Weights of a small mixture-of-experts language model, trained from scratch on English Wikipedia: 3033 steps.
Below are experts of layer 7 (counted from 0) of a mixture-of-experts language model. Rows are named router (the router's row for the expert), gate (a neuron's input weights, with its number), up (a neuron's input weights, with its number) and show model dimensions 0-127. Each number is 128 + 24 x the weight over its row's rms, rounded and kept within 0 to 255. Numbers have three digits each.
Before each expert's rows: a language model's description of what the expert responds to. This comes from a sample of Wikipedia text that the model never trained on.

# expert 50
It responds to: Inner name syllables. Middle or final syllable pieces of proper names, often Slavic or foreign, such as ov, kov, lin, ton, as in Blind, Singleton, Lorenz.
router:111127105126115172159134131133103148153140111126134146127145122124121087159112116134126147150141144107154098112147146104100141173118116130163151125121098146139147152167192114141141144108124144095086126110143168116157106128085105119120131127147156115165119104104108148120129135137110150081086077085095121131136135186091150135102143147130115094140114132157167122173065112107129078125111
gate1:073098093136108125139120096095134121140147140129150089122127138181141120115106120134125166125112113104081093070110130134105137149118086136103138102097097157139139144156138124118155148144129113083125087154097149136153094151117115150109124136132131136116160135092145152106162115072077122101103097098101112144129154131106099112071155113148098126156145106129117111154141104118121120166087
up1:162142125104140135122138134117129161132121127118181098108098151126143146125123152121107086126156135151141119142133156147160109051103144106087153128137132102152122148150132160126134110123118163116137158149125157118109126183129127139139156138119124152118114057127146138147104134171131170126119135139111088142142158166080137120173174075129156116103138136120163149071093110124098134152124
gate2:135130106131104118113135142113130122174174090104117119118144200116188107114064161145137147184127130086146120131133159121154086083117105116153088145163124126147068136105132123134138112122124138076100131134099135155112186121109078135121121123168124110151152134128151125108119129153139095112106137132155123121096124169138112143098136123094116140125151140121138138149099116133148117149117
up2:137097105151147134135131109116131116145159148129132121105110197136165124132102155127115110134123147177129109116089154112156170141076173131094147149136130134117108133122094121106149105120128176193130127095158136153123123105128159106128101131170123122166120099138118187156117116159130146133116146128145131088128134147116092126094121103117098118121145149125139095108060086102135166140154
gate3:129121118129103130141116149136099139114076115117166114125107114147135119108147161136149134142098153088184129156154127129125085120125132138154098109128142136080170110089156114121132119139083125140136112117086134125096106124079141106161138096078160120079124099136115139129141159131141125148134127129065092114157180107154133137109126150136149150151126114142126116144067091187096125105127
up3:122104112125179120151114104109116145137135134112109115127099118109116124131120145110174150137102141138171168185158118152127134093117112118128150104097129136168135107126107137104119114114139119157140125100129155120166132170118119180106113112123128145106172072172112162140110125123114178104098103115111123155161111130128113158148126125069129159134141155127104103182103060098134141124094
gate4:111105101111119148106133163084137124118115131124119142135132097122142138141104128132139126108118122194115124115123151138125159151148183095192174122140107130125112094129140128114132172098155172078105135121155106093138108103131142137125167138118125118112147121118160109125125122098132113149177092147125109155152095117112152134063171124149135140124101079104128123136112091135120139162196
up4:147130121109087138169170132142139124108116126100110108132144128146119176212113120126149099130149128143083150090135178130166141174120162111134189089140138123108136102107139153098148163133131127112131151110152136106105125124123102105103177152132148148122131153118136106122120139134148129129168114112127128125145148100075182133122146096115142138125131134163133095169095107117128168158161
gate5:134154126126112130162132123120145146150092132119190088128171128095115175097115104079126092131127141139130162134122148135128102134123125117104093113127080137145119114106158199114152131119078117150097101172109099107101137138125080146157153096133137139097134083134140134110084151122126140117092133131109089088133155123090143101140135105144133130123139144141146156147113127094157173086123
up5:116102103165136122113149120116148120110144144162120095063057132123152092126137134128128123162111123144175088147138108117141106119108132114127101161102150105119133100142132104136115156106177152110151136156151133125110111127134115128119115123071118112104103114125117124141144098134154150128117132116149112143168191169146134131116130136169114152153187108071114114150117135124164142189103
gate6:116146110150125128152123116121114143092137152172096085125087172146209120111140083121135139151131144121140171120138153150142145083138116141148120136112145112127138138147148171120110127121106146143118109165169107130127128131093169123117151125131136172158150102161142122131152111142114173088079111117098146121129176184153127140135131122170081122125118127164157116153154164139146126103120
up6:159126133120152141132114117131105127109137153142177105124107142093153175152135120108099126122106156138141140124142143073109131139122148197154148154106115096113123114136105094092134119132108070166080132097189152117108077131105139143159088117122152124130146145113099105123146128111150152126137124119133138159166126116110163120185101158116095143136122162167133136118175158103143113128138
gate7:108105126120123147124108169115122130147118126106113127140148071133094106126144093143139156112113134102132080107165109112120105113148162166136122112163121104164135101168138143191130167107131083156108139177159121117087165122146143117124096108140129102121096131144117120129112135097105072084161110116127151133089088143132154139124165150079139121131104105146096173147162147132147119115124
up7:142135116142180157122127138113176120103117148140136087106115121106166174145108124134152101133127107098107117103099150111133113122119137108134084113129128108140136094162111177097151145102099144125085107161118119106147076133144127119110105095150091121102128131162138159136119157147124142088160121133110115066120170137108142101064135161066108140120097119116084142102137119119117117135118
gate8:110135118145072139071123130117099129130132156115109127090130138108103139107127165128150095118137092149128169125119101103151090168103129112133149151142092139160105126145124119128136165124166134133157116130109123138141205121087131085171121139158160146131105149105133138110160144126133106138162126099162107158133155131077134144107107135122139091160091116153183104148121160121166150108101
up8:134158124103133081135137134105148131174158094088138126115161137096131115120142119192122113133111158094142129162092166129094112119146136132165128108157129170143140161077132131124119106135131109133142160133081138105187127098155099129133136162156113121138165136110142145146105193120104149094098163124149160116109120129117118113130135136130116145153134140120131137082187092128081137154127
gate9:105131132138112130108101134129115137107159138108117122118123114135131119165117150178107130163110088110094132117169138113141108130138167181104073160171122145105134143173196090170096130131116131117117110110151139140150106160135156092093111120135120125145127140128160094100099150103122082097152087125128101093106122152164119110091156151148125116141146108139165104163174117107113114140131
up9:097126147122118096143106124112154106094112123118166102151133093129115123120102134084134122092120124147081090124119134135115106116132094099121127131102114103131139107142109110174118173121157140127147164145106103142144088113177097130130136123172111149097095157128148131130136085113117081114137122090158109149098082150105139179122151152107131157107138088114156136152161173155094077151138
gate10:125192098123104080129109149105098112123112135126139088108118114084118097110153167098138151136095115111161172111131124129134106138111118127150147153111117150143145143123147109131140151129178140169154147155091155097153135138088142093097133125074153091104160130139113102140152168080153132135146143138143105130122116151120130173123157104108088118133137107127127124130105085120060112123152
up10:077131149129124126126127147134151135149111139153125111110088149123160163130113107071143133156136149151112141147122142108142172116140157118139112125154127179143108089150141147131155116132121093167122068146168123131120141163113151107159140093139148103117143071116179099125095113156167126131130113139101151087119161137106111092197108115151137112132117125134130114115154164136159129121185
gate11:094166132147128130162144165146122110140134121183147139100104142133149128104095163119162147164150157112109128161119143146108109108142126098124151145119099118109103168120148156116113118138108148137117098136091144122165095130157124145145153142077107143129144091140133082106149169138147179122116140104094179146160180129147112137148123160111110108111155149116136179135141091157071127135108
up11:132118143083103144130139089108143131125115110111115116139101164113140155149163126146114139101152152167164111142123119142136178099134174129090098147139132091127115066114116123114108173089162158106112164171187096128111114153125162111125150119144143107129119069146129134129106143131138102109141151158176136142157125142106126108082143134143143137117125113112115160170088112120129132089166
gate12:118168129094126079109099143135148163156090121126177122139113129142121157129080148139107116135133148079162153148146137142129184104117153142112151099147110190145126152129174172100140110133114108121119116092138104141158086131107141128169114144117126129132145116127131100160124163110129138167115115084118108114182124144134081075144129115152151104159174115122142121122109121142142118092117
up12:163135116151132163089114163117162115121090157124158150150133141173110103119172150113124147123147105144141083152130109090086129150112206081139108122111139109132112118114139095132169126143168114079125130079107144143111098127129154111121078104109123137146116154106135110130104142150126133171135114119145086106108120136178105134131149167183137134122133137108110137130145107117163100108132
gate13:138142119095115162088121125132091115156151152108158116113142103112101144127136186130180155121127140107182134147156113144159127134150092096154130142133122091108128133128138146156125141146108138125089158096105132122113110099113196126102154137092155096111117144123130134099102129140139150170124132134117083067146187140094148126141138144098123065157116128118146085104124132143141132108118
up13:088105130179152110150133148116140115118125135157106098160102130113117123144077138137104099147118117150098142091100124097155083124122154135108142152139113139096160166088088131071134160094144118142148110144114083116127111113144017136152121099154158148117121150172157129139110136117127148082120130111129153120101125158139115144130087128128126144124131125154112149126148141133141126110146
gate14:131146146114126154127115128128130108167108118125131127113175128144117125139154140095139117122114118129173161129137112185103126123149116141161101120095117127160105161107150131140098139149120110130139153126123103179130092119177113133134140163106097119140099080123126142108137142138138178121091082168139109071165175105116112136099116117116112101150180116125158145098055154119138103097101
up14:128145113157121145157128137108101120070144112107159104130111142130148129102138116133101163119160126102165113116086137122186118088085103122095147133150149102122107103141126166136125131099119139116136111120119145063085133165134130130081128119125150127107153171171144128154154142152122135095141212125117129165145116176115155103135102104141135161113121155128080140128139113097133122131108
gate15:139067132139128129131146135114106136162112160132116149095126122098155120129110123160125165087119098160152116101157146103131164142122148087121148138120115131147077133162091139116105166070144120149085148115151100125117186153143083125179134137159143118137164147139107129131110099111176082121140156087152119144127112126121100134184114129140126093095123138147111142150153106126162107126121
up15:121129127165141149085146098109110155093120158147118087126131120104074108150120108121140117134126176153148103138123145080158146162112106151099105124059130128147111158150120111083146100134126109116105099115134142165115189125092113087150094111161132150146117175105138132093141079142141126126113118103179109114107130143160136150160126138182155120113117123136129147152126158124137140126139
gate16:122101128115096099126120128101126131169115151153109117141143139136119108119103154160086086152136119123120099079117114126118163119163147075170145149158125108142108124103111123123135202122114182147105115155136115129099174122085084113128114125118162121148168073134116135129129133150154134116115125161124147156137150126124148151135108111105102094100172102104157091156096125176117103140144
up16:105158149162139119146123163112156127117162108146142146142121089131113120081142122109118160122140126127106126162142110127086125097134145124050159111107160122120126148116125132138109155114171143136132150085089145126150115102166094148135151125112126143097124156140131124137112097133134095144152123096086098115151130095146111140115092096114093160111144089121097203092182092119128133113113
gate17:149132127145167186125121141126103130116147126124118121104137178133139113138146077149132132155153129127133130132128081071114126164160105111137140135157096157092147187157153123139153161110155135132125097162134117118138124139138137137090165122151164135143134153150137133111143104128101137124082069116140116093122113140162125071150161149156119109121149099155174139156107126139105069156126
up17:153136131108119092145131119144162111091108123113149107119131108146131105063105164126133118101110113153139149158112172175150110109104111120097120075107162113141125101113099141150110068116133141117123141149109101126110097147135113151127150131096088110125117078146122130143093096126112117125142203130096137120110153105123125176135096098121096162105113134095116067129124130157103139117153

# expert 55
It responds to: Non-English name syllables. Mid-word syllables in South Asian, Slavic and other foreign names and places, such as Bangla, Mahesh, Managua, Bhagyashree, Krupniković.
router:136157101147119172127130156141123108156129095080141151130154109112101109167132114115116075141116141103148153136118130110107094157070127145174195132113110121136134170157159153159103140114096114091110075091119125130122122116119150152124156105128124107132115136107155130130117135122113142125104124080113131150138167188091163148127136117151144091112135154161137127162089122114152115165112
gate1:137120113174160164141125128151112125141089116106143162141118122127116136123083120122103107166062136202164128145157135137131146153144117109135128080151119171127149126137164150150122125152177126138068107123107106109124149114131138113155134115122134102075149111119098102149155079109105140131073115118118107133096145124136113152101103103151116119122136146120143119175122170106132089126153
up1:117167118117139104104121133115102126110105171098134141106112142108140120132113133152143112182128103093150135135112134123113146132101096137141166126158121134100183145114123124108115137121141195124129137116146112140101115170092089137154144115133101104131086136116158135141082160073140125158126098167093106095119112158128102124146113176114099133099115125089178150093089151103112156126169
gate2:172122129141092135157108107146103158155125137089140127127145123124105112176182130105159152116117116131122122140161103131090137131181166106161113114103105127134084159113154134147123164101107104124113100150096154102108143124091100165069135105096125103143122093114114099130137099146136135162133134136066087162164113119104137136150156097085163135116144111151122108114123102131137150128158
up2:101112133128122098163127157150119133128138122103143143131171135128135126129115114144191115138144182130094111147092166168118100133112127094168137104122106147113137128119148120153127168116107094124111105140197161109113105147114124132143125095118134085099123117125117078094187112096183130134162131110122110182139105142107101118093121118149165104105147105166139144169153121127147107133132
gate3:145162115121105163126111153103122129171090109098155122139088110139108118141154131130103140095118134104135164133109137133147125141112093109120136124150118155170118155102156132104122145106107110137130121148087154103156125094174138088110163152155142118142153068149124120111133140145173200137124148144102174139145184156117152138149148140063147121110131103150113105114122127165117154129169
up3:109070127163111111132114132119136107088150128105099118121101123135130136121100138108137110092123146132120123132162157099100093120164135128119108138129129135163155143109117125152146139118104097085158116093096108120150097100134099113113137102101136127123160115125178163124133113104136102083145178129189109147119060099110176150121148076099107118086126153133124158150154109139137098127168
gate4:084045092124121149141121138130125105133120159120129166138147081146088152135128125096125149110142106133116076126115130108106109211148153116113115119086085115146106093118108132116140136125137099082144076140097128190115104108124126129130140133090160115109148135128106129124162113123133112128110122131118134145137123166125130111130109110103072143179142163134144105124100112126143120107103
up4:135141119162142129158131119152144142141140140168140158154138112094114135143132096111126111143122125143111099118111141144146126185090118140116160100054103088088121148146116120103134117133147097134095078100149144170073137103133137130122115110139132116141109132141133141103149100111132135135090089132116138141106044161114152156110139106111087077186125172126128100113124126139143116131127
gate5:170136132125128126149135118164095118130099123133097148133156108096106130148155124123152107131111144098142143142093164090113097120096089079130169107116145120168152146157109157130127166096125094147109149132140141134156177137108094173110131146136173127116159088148148112121131131153131169131135098132112123166142127135116120105106112050132129134076143104123098179160096123118135157146135
up5:076126130121159117121123116143180112164112131117168083095110130110134120124088196122166139158152141147159109123114120163133145128130151106135160129129126152109098106101120164119101102142127142123145094131158118110127112146165142112116156128140157112116137108164091121115102159138109148118114156137118110137082112135144065116104147124188101110117128125127121154120106051149110080123128
gate6:144134107123156107134113152094097053103129106115133125139140130107160104073095148110103135102118114176087128115090120104127134133133114129149146138151103111125157152121148131133129147130170156151126137120081120154174116122122101122153109140150162108138172130082114103176109129152158159107137141143179077142130135125128132121133110087121133151177173163129144136183115122131112103136120
up6:143088093148100157117122125114150133116102154143138125091117137168081144107180140150130117133124147089107087146157124134094169139117141114120084127130126181145107112083113147167113101094113093134103147156150117133099124118115160121112146080119120118125094092142157154095089146109127139104166116130090171097123118172137107149127137138132124135118089143103128162160157117178134131103145
gate7:128151133136078153141146159159138104152117127117133095124124157163140109129150099147146123156119194111115153128125133139123134118115185136144178126142135114106139146107162141102164156109124110145120106139152130146058129139155099137115154097104157132088147103155116103125159135118112132105109114137079125079136152151109082126142095100136125078108185117143142159126107124107142181131135
up7:099074107122178120071146151097134119156142121162100169140180135136118125097103083169178154123135085103100122095100101143121129110128117156158111097079127104147140093135133106139131144129094164136131190146124117126174131108146128141165152125142134134118164153132102138123099090154126155133144130124143104133137129129145170149119127115118139142143128154114119136154185141138160153147124
gate8:129150126129145106140135124125092120144094128085104106107155141143116120168187158097120155129108136118131164121105097123138150152104136157131131141102076118136107161132144158139155124097105093131141136090137148143108156058180150098155072140146131121091123145120109167104116149121160151094098139115127185119131110162100151137111168130122121132076156145132116177125123147123128140118120
up8:129190138126129131131126140131099103145106130105115144126121100151140153152104102102099129094114117166172141133102154100127121153123120156144173143096105109116078169146108146126123123098130079132138135086141135132125140112129163120153136096143106141101099140186132136106094140127132129126115121128124139153112151162088162150112122164082156109136154162200113163118110124122133153113198
gate9:127127133140153158093133115114100135177134131088095162143166084157096110144124138131115099163137141131149128129130099119096101168132132106152180099077099141145091177140140118081118148114159128108106095109073111138158120139112092153125154113117139109090142122126137138110135094163099148126068123119110124094129116107121076141153112108138132131119123137110107153153085110166145124096126
up9:120133130134116125140138117129169118135131098116121155150132181127154094104170128110110139114079083120096089129138142151117142056139125168090106122172129145125121151134133145126159155143086137161144174152146110157131116137089110121140130158148153132151081120139116111133113128149127143119164110129156104110124131119158139081099071115161121123113105167145123138123096172175161150124093
gate10:145146100156074116159087125133145097134139147135121109146149096106111135146111121169151127078101089111126141108118097131124133136109094142123152111168133101157109112139138134138115165106132117121121143118180074166100131147106106151111116162158110111117119159138121114094155126058139147129143121071169118174123141152133187140151130132127126134161126134143146129152146156129172102170150
up10:173129112112145141152114143112160139143131139093152122109129151127120079123142124147131151092144145117128087099115141119117154112116147156111117153118124088124151107111105168113117177102109155162118145122160144165106100132106102133052174125113118140096109178184123150103127116113126162150122156090116150078147117128134176143089161174159116106124133125126124163132150151133130102141104
gate11:130106122125122135077111182121109151145135115104129149113129135099169143175156136139142104163110139136139151139168111093115117087079173122135148108110137130148133174103153131150152165113096138108088136146105096111146139132118124117108119124109140074140155107129154184130133088136158130129186163129114132196146146117116150145129173097105140120162147128136130100119134165123122116102152
up11:112146146130150169078124149147142139124132118110134137176115134089149143184105156146138099138123131129130161126128130089134065131075124172184135126078134127110131121106143139133123138137099149130125118143138157105128143163095131131148096150086126119112102171147145146131142121146146138136186114103116093161153163159126146131127120116156124118174102129165152086081109178121129105126130
gate12:097132106170150131125128132086112153151129134126129121141069111103123085161097142139127122113095132135148147136121099077102102178083154124106146116129126111109101129108127159131130130106136134148099160140139131158120129105151173161101142137126116081090149147121108144158103159105182126124114119178086173138110138158141146145125141179140122152133125156124131177160114143095096097160110
up12:109139145155120130143101123107134139145161131101114154151108128130136118152093082167142082127150106146150131125125123111128111169087111182164145107118094094103132142106152138134094118111100129090136135127119146137114142119181131122129140149153088117130104157184137132136110178168160135138110109160143127160090153116152165125092144140133079149087099162115134145126122161105067141161129
gate13:158122106146146149136115161108095139116176122093105130135152100097144133072129134120154165104136153121116142145148138155115084160097085123137149157084136159098137108136124150137155190119148126117107093157116149111154138135105153128155109121138120112100155103105139113115153119142138178114192076108101153124154131170164154104141144136141145128113109111150119152150174100145109138101104
up13:149129136127135106160145109108114113144067140110097102122094122180107141097133175111119125138174153167140140183091159104174164107153141119131148147144116152109133120141114125104119123132098128122122163128097122098127091125097134110079186145104143142136131118152125147152113130164116169112135150174116135139101138111134119120120143122145104147076096150096146159133108150113074092123150
gate14:170144111135151145110107108101107137142084150121163107142126111125103086137102166130165108143138112118104145115135120171130095138100108146134175123103118114098100136132106166152161104117135157126108155111093146087087098070136121086124146135125111103121175127114114150124108112146121150139114123113069125126124176122162155139125163138135095130084123149081126092108143161113086115160146
up14:083128147122095055147115151149148113099129104101121134127128157094129150117136148096111141117126138141145107132117144128120174085178163101095088145164143110150145096102134093121134150146125117102155148128148121167172125133158151138125116153097127146140076135153118134138143121139132110171140113165179083118181140118120168110102112110109117138130167131112154148133124098122183119118112
gate15:147153120142127160089101161116103146151169120134150095149119126104107088139140137124127120109122118142128204153149139110104135161048132170132158085135120163133110126119123139116133167114119114130125177134108133161125141108141119163156111129139126128148075122142113101147134155150167139121143124102137164124122171143139146132173148130112111111120158156146135067159106107181147141156128
up15:123187132134119153118119107151128132147128117135145148185130112091112101139127129102129099145124126143097156160127121150118117149073146171128165100089133168102178138115134141103121123129104097136119150139133153138117121114152164183146101103160085123138092127145103088118111141136139174095149064111111172146111160160147158089163123118141116107107145134145130092177124134126127122124113
gate16:100079096150124133122135117105110077107192182148125099121160117160168143133097113119139086139106134108102099122119120125101116134094118082138162112114125127139064104161128126095119140109131146119105094130144107129135127122104086102135089149133142116128089108102150126103129130090117094098162128104156105127108118163130110143144064128149110121121110158124155125187119127102125147119108
up16:093099115147163117175133134089108096120130179160126115145127104115143126135055112115146104127124148083147117134086155085125135119069159099108144126128131123098091102128113150108085157126149153151136125133173085161103120134100088150125124158115117139130136163158122110084158115128133097110163118122146100103142151146128139122095131112154104137127121124112126176173097091114127125123117
gate17:142161100148147165163116102097091111104138129129119082105104095125098139153097119148106153088128089148137147084149111130158102190117128140122132124088090145125118134140127079098123118126123108133099094127125108128142155083089101157131122082194134134129126150118124130139156184106150135128101090132134155124164094125107154085156141128112108152134130140133115161132159134111148104129100
up17:100154135077166115116125100154153101141097130094143072095100106131133136152099125108175116114142185111138113113160141091166125139140170144124096112114121174169118140097127144137096112101110139185106145127105093137149113085115130124127100133144104142061096125161146118154077130123154124103130147094100118114112142117170120127132152142142130141134108114126107148125151147153142100112135

# expert 19
It responds to: Surnames and name endings. Surnames and their final word pieces in running text, such as Smith, Brown, Jones, Carter, and endings like -son, -ton, -ner.
router:121128109125106194159145172137101128160127077124141158125130142081146077114130136113110126123123103131158138112150126093081135139112107123149156140114097127133178161134155128158127121112076144067101094130116140125133099092132147122127132137113143118162128096110164177178127152113067139117096129115121144127135163122139154108122123142122151124121119141130155140143079083120144092120100
gate1:129097109111157146148109144145133163150103120115132108174119125117128139135111114090104101147107103089110129138119112113098103136125099103148151101095107141133132103107166143144172172103117160094130165108101087122066089132119134144153128164120111102122115166155156105120146148120115125149118096103136117107171125158085096131140144136104115101155132085105096180118122173181156134117130
up1:129099131199106071123139131131136141134153135111119147097165134125171121114152163127149120129126137175114133130164110141158132131175140083101111119182134117180105143142116145164113112122142128110138117141106135138124135169117149148113138138116169071150110097115130127120097132089100157130166114165144143125111141119185163116106161076117138131118114116152121134114079147150137103144162
gate2:100100110172115135071119105126145085142120150133149123146145147137114124082106117111130095121117117076138116136107095169142128163121131133133094121151114120149138123126135153165165104123149113120142093134137079114148155136118101136137152146108164119112105133146106119116172127139140170119128108102176115093137166174162158151127154165114111080115133182115160110127146132172156179103140
up2:123127108179098184140146089091135125144123120119109140110123111131099108134152121128116111150165105109118076161099103153100094102158070106131132155134119145092112118117136119110085100107144129133124137119199097086142157129139154150146145097116132141134132132095153131091135131147138129151096112111129195105121087156087153123129144110119144128091141118133160138158097134112128100130083
gate3:103126141118057170125123128112127135188096111149160129098094135145115148093109129138105131128134165146167112136107145117121138154073117161122116109147139105118150132100115180113110106112116090156137115147155123122138175107129114118159154131097108141112166184082154082166126143077136107137140142132135148089093111142128115057131141153115134126116101118125128129139147118138137103139112
up3:132149136127138143130144125139092141146108107121155087090116117139103146108098111155148166182117093149104130161129108086154169157159123146114139103092114193087111122129132130123096109108145131109157105139114153110159153081111157122133093095107145109114110106153107155124108102136101175131110162163153158141114180112107104107159142131121120118141093126128104123107165115093154134150167
gate4:129107120153107165077132159156139114144148132093134124126123132149111126112112153138121082108116147122128141171111144134143136097141133132183155155100106132137127131168183170133131167079140096099158119124135107108175164108142143127154120109153143114098132094114154131115166167139138084045137113103098099132143134150103130132125094166125117165139122152129133122121144133159129171164133
up4:079093116179133111111117136138110148116137122118118134141158178086147160107094116159114146081090123109143112102103089114127132136140149160149196138086116104083136138141097130099130174139123111119153148108122117116130165131123115100147137101145142120130134119151135102165119169113129111102131146162111160125104144102158182139081094163115106121135107103143119137119120087167122093124150
gate5:127157123148090137161126158059090113173102132090162166148131149153122113141123126115099122174132132062139140135110154121104119126146151175114113121108113090123102099128120163105097091136128131125135145130121127125158117123148101135136115114156112103128135137146117086170084120085113143109130166127111145137124143125114162092145145133130134115108129129129153155116122027160111140125110
up5:095123125139086129098095132088154110127113150146126121098092054159156146091128094159126133088138146103154129161077140091146113160128149115122085111120089123108121106142124152135128102121123170141109086097113135097195155163136104153121137109143078148122145123113143115123123111151144137124156175079168153134123141116100118104107112137155115117148098111143136134142135116135123132097115
gate6:126083106143145113162113139134119082132171121139121144154126151095112159112143115169110085112144109171115120136118090131153178160104157100169119168101150179134173147120127151124150130114118114109126088083135140112151129139179090141126153127147132084113097105153147126116134130083106144120130108129105107146114174140136087149133093111084122127090154127154116125115155140135089138140105
up6:136148150143080132145127165118129125174111134132153125122118135134127167111143126122096110072149148139116159123104097146095115163148140122108151169145116170154141138088150153136145138131121130180122108078152127084154105136073084135150168147131116083113131131133169100131166123110119131148107117134117086121088162095125171145109098096115117134125119127088098153136131128082130149160145
gate7:132138123155071166125112124139149130124165133150112095155138133110143106153181152113136130113107117125103130111177163108166088099097102122077129121133125098176136119128138096125130137124140153109114132118133147143090098123135121110128137162105162118120106107106111141138156103147106161098095125102127104058130140137161117080116148123098186128157139108124123118141073148113083162142150
up7:131174131108142115151139115106084118155120119142140126096168138114109136161115112076129106132154111121148098100174137084087097141152121126105129151129112097107157140128122162119141100129125107143137142140197149096090134154147115117155099079113116144120123149094178108137126112144122129107131127141162132128138114108121206110138071097144094119080134147125164117109113121132134137160099
gate8:161091134138104136109118143090126107123152095137137115133158158139125113135122147144152140120110106136121117103147177079143141132104174088146148143148114129117122108179159146134136185131153091085121131138105118151111127126143107122130129125156120126113113147133121181123138140147129125047114142078138131106184137125120132160177065129144119130110187124122102158125165122149148147138101
up8:071092153157139145117144152165176123149128142132129127133093122138160139097125123124132129088096156131105095151106087127148120109107142137147150140087137127131129121096124165099143134116107102117126088088177116124192149150140151131106162113132130128134123121161133090167105102140156125173162136147088075123148118119123110097120123162123115121106095146151101136099151133173076101128135
gate9:123073109133115166151127129125144136139092122138163144101147083133121139098123114106131111124128097104086108130133109172107104161129124143117139128118078132148109102151137142173146149133121138136128088124134080114106124159122135158111135118157144075127128143121130108115161153091125155116128085038106111138147166131149198097145112162132120109117105098083098133128119127155118142135150
up9:148163137139110130146134099144165105158135121153079094144089135135142135132104095181133119142105171081135137142130188150148154130082126148111122135092161116094127133092120102124117075108130087142109150112122161115139134102118140145109094104106151187128177151132120140118103151149127116100156152155136126116130098139113108109137129134097134133099115139169150068151163150093121142135137
gate10:125164107098102164110137137098111084128089127122116142116167160174142111106121127115110108106105163135109154110143154145148112157083160095100168111120096157149119096157115115193161139118139126147141120123139099106165125087118104118127114098117158125130095113114090166150099108124138110106108147150121131148178128119122121114155146104165126097151108141125173121114084100134075144104140
up10:083108151127124113142127178157136160182109128082147130096130163137140141181138152143143110154111145138113140115122131107173123122147143134123098111159136147125171147159134118162148152146150114131146141152142111127125111143159138098089145153123132127168083080145099193142148104133120115109154140131132127083096118121184118146125126117133145113094162135143109100096138110172118170158164
gate11:129157142100078117146132122116162113192131103163148114158137118120154143121130105130110104149138088091134146085089101131136076140129128118127103101121122115099125091141110121163111133134127114160115128190114153095111154094124166095148111118092154136145160133136167157137144089124133158164093116138102147092115152096125123088138113111148167098112111158124128111175090112106152139155127
up11:115108129122128138123098102150141159142165129147124150165182154128152163124090128112181117140089138143121103157149106165127156120136130093137142103137126192129162127155117114171149171127180135124134137139133137127127165161164139110141150115121072136164087146158119131138175145154119075107135128116143125133123076106161136141117101156120135140152124187139142129098108128155128131126161
gate12:109112140132136141152122130113093141130102138121125130137049138108141116139083126110153171085140133136102132157147142123099133146119138133110123089122074134130112150194178113093152163119110109107098127157137145152119140084127125154108154128096160159089157150124162131138116078130125108133132110138115079145175119121067118150104101120135153147152097144173131123104129125149109116147110
up12:156149113131126140116120136103090119086140114090168117131137142166134117107094124097139146148084103124120144135133128094106158099092120121082126106117172114152147147110124132135094151130184170196116151109174147076136096104144126139129139139106091122113127134123113112159122123131141102106128162141126143095154122136088112173107107083137132136104175125132163105101130087123103157126163
gate13:130173092149096124125129124133151141147126123123188125118152084093102125135148117102167135114150144088125086132090094130162144139122135151171144114182101153136103132177134116122124147131127116112116149117165111159086121107100122131167079123087159090124130180153127102136121106115114152136147119136159107134149170150126158126141154125123153112109135096100147104188116138116137109165102
up13:138166131111098142157136132141153160139156114106092161125187111117129102084094119143142118094139166159143112114143143162115146145115106151117150112188124112138180150145104105098164118127110074102102102127159155156093114105116120147160135164142105138166134120128135126108123117127125086121151140101123111170126114103146185145115133130106159121155139151156123095095105156142106166113154
gate14:093175126155135146154117122119077116139154131136115082141145138144166144136123088117136164129142147135116099106108119143132116157170106122144136112111111079120105156201121101128136146094119083138112104139124131180177137125141108095109135130076171138160117138115086107097104132107111132142116099082131100096138133134131116124129167125163117132092129141105181127136118102099085123114137
up14:119174135070114128143114119133172125149141121132094138164120138113072149108146088134110110151127074103136144064120109146084150153120110150135139136101133086101129146092117110132138087147143151145117180124082111130146112112090097123173168102131133144146107124141161150092106139134114150140167139114109168151125114112104132123113163113113144144123152120108122153163168134094143096136134
gate15:121116127155105088092119130141095116153094113176161107126121153108109100138128107132133098144126106112129072099124163158154104151122116140131114110095144169145141123120157147159119124113137115163121143157136134095143102130156119161129098143158135087114125141114162135177176165105123094125156109178145176124135102155117117117117164144103109082090122104134131176152150148101134076142126
up15:142112137114116105126148099155111107122138111154139127149129163075152111096132103121130091114109141133129100120115166147163117113113134139140114154087165146097150148130162122144069160119126098120136157126131176123134101157137137123172129153104116128114180120113121137168145140091105113146107134137122125097116135107134100129093117162121131150076178133095131108114178163125120093129045
gate16:121113115159088176135104144147129120128111129106143142116129182136128135094121127104143094133105141100131112082158131165134126117144109131125140155124079118128140121111170154115177179150105093107125136188127118151099129127127101122116101140102152085169113113121144136111126149159112134058123072137149142113110161128166157087111106154120160122127116106116139135111156124175149134157094
up16:110148149112134130107151120135134123168190108131137095130112075120151127145081132148144137127086117146109108137093168143171109128082107104140117105140157162143133126141082107129090148125177141168125114129130152093116100111111118131108125115102145147147152174148092114138111109083155092106112157086126130171124149124083095091146143107111130152168105155158142102124142160115109126140126
gate17:116113149149095169141149115117096117119105111112131139086140137125117084148082149139111131140128141121110170134102170092134117115130102098160159082130136095106152141157181103108121162125120136121156093142139143095128092130160119157059115135106133140117143159112123094164150119114095117111117111133141123172154151109159130146108096157111110126100128122086153105100105134171144186154122
up17:103156151111132127121113141127121112112182112133092118124122073135142120151090144080126121133113138089144142131120151172090141150148097111133133109111176066123161155129095123144111132133125085147107140116097152141129152104073126157088135119111122144114152154121110070094127134099129128099123139126148143123146158105090168135116150111109140142187142132133099105115139141073120174126158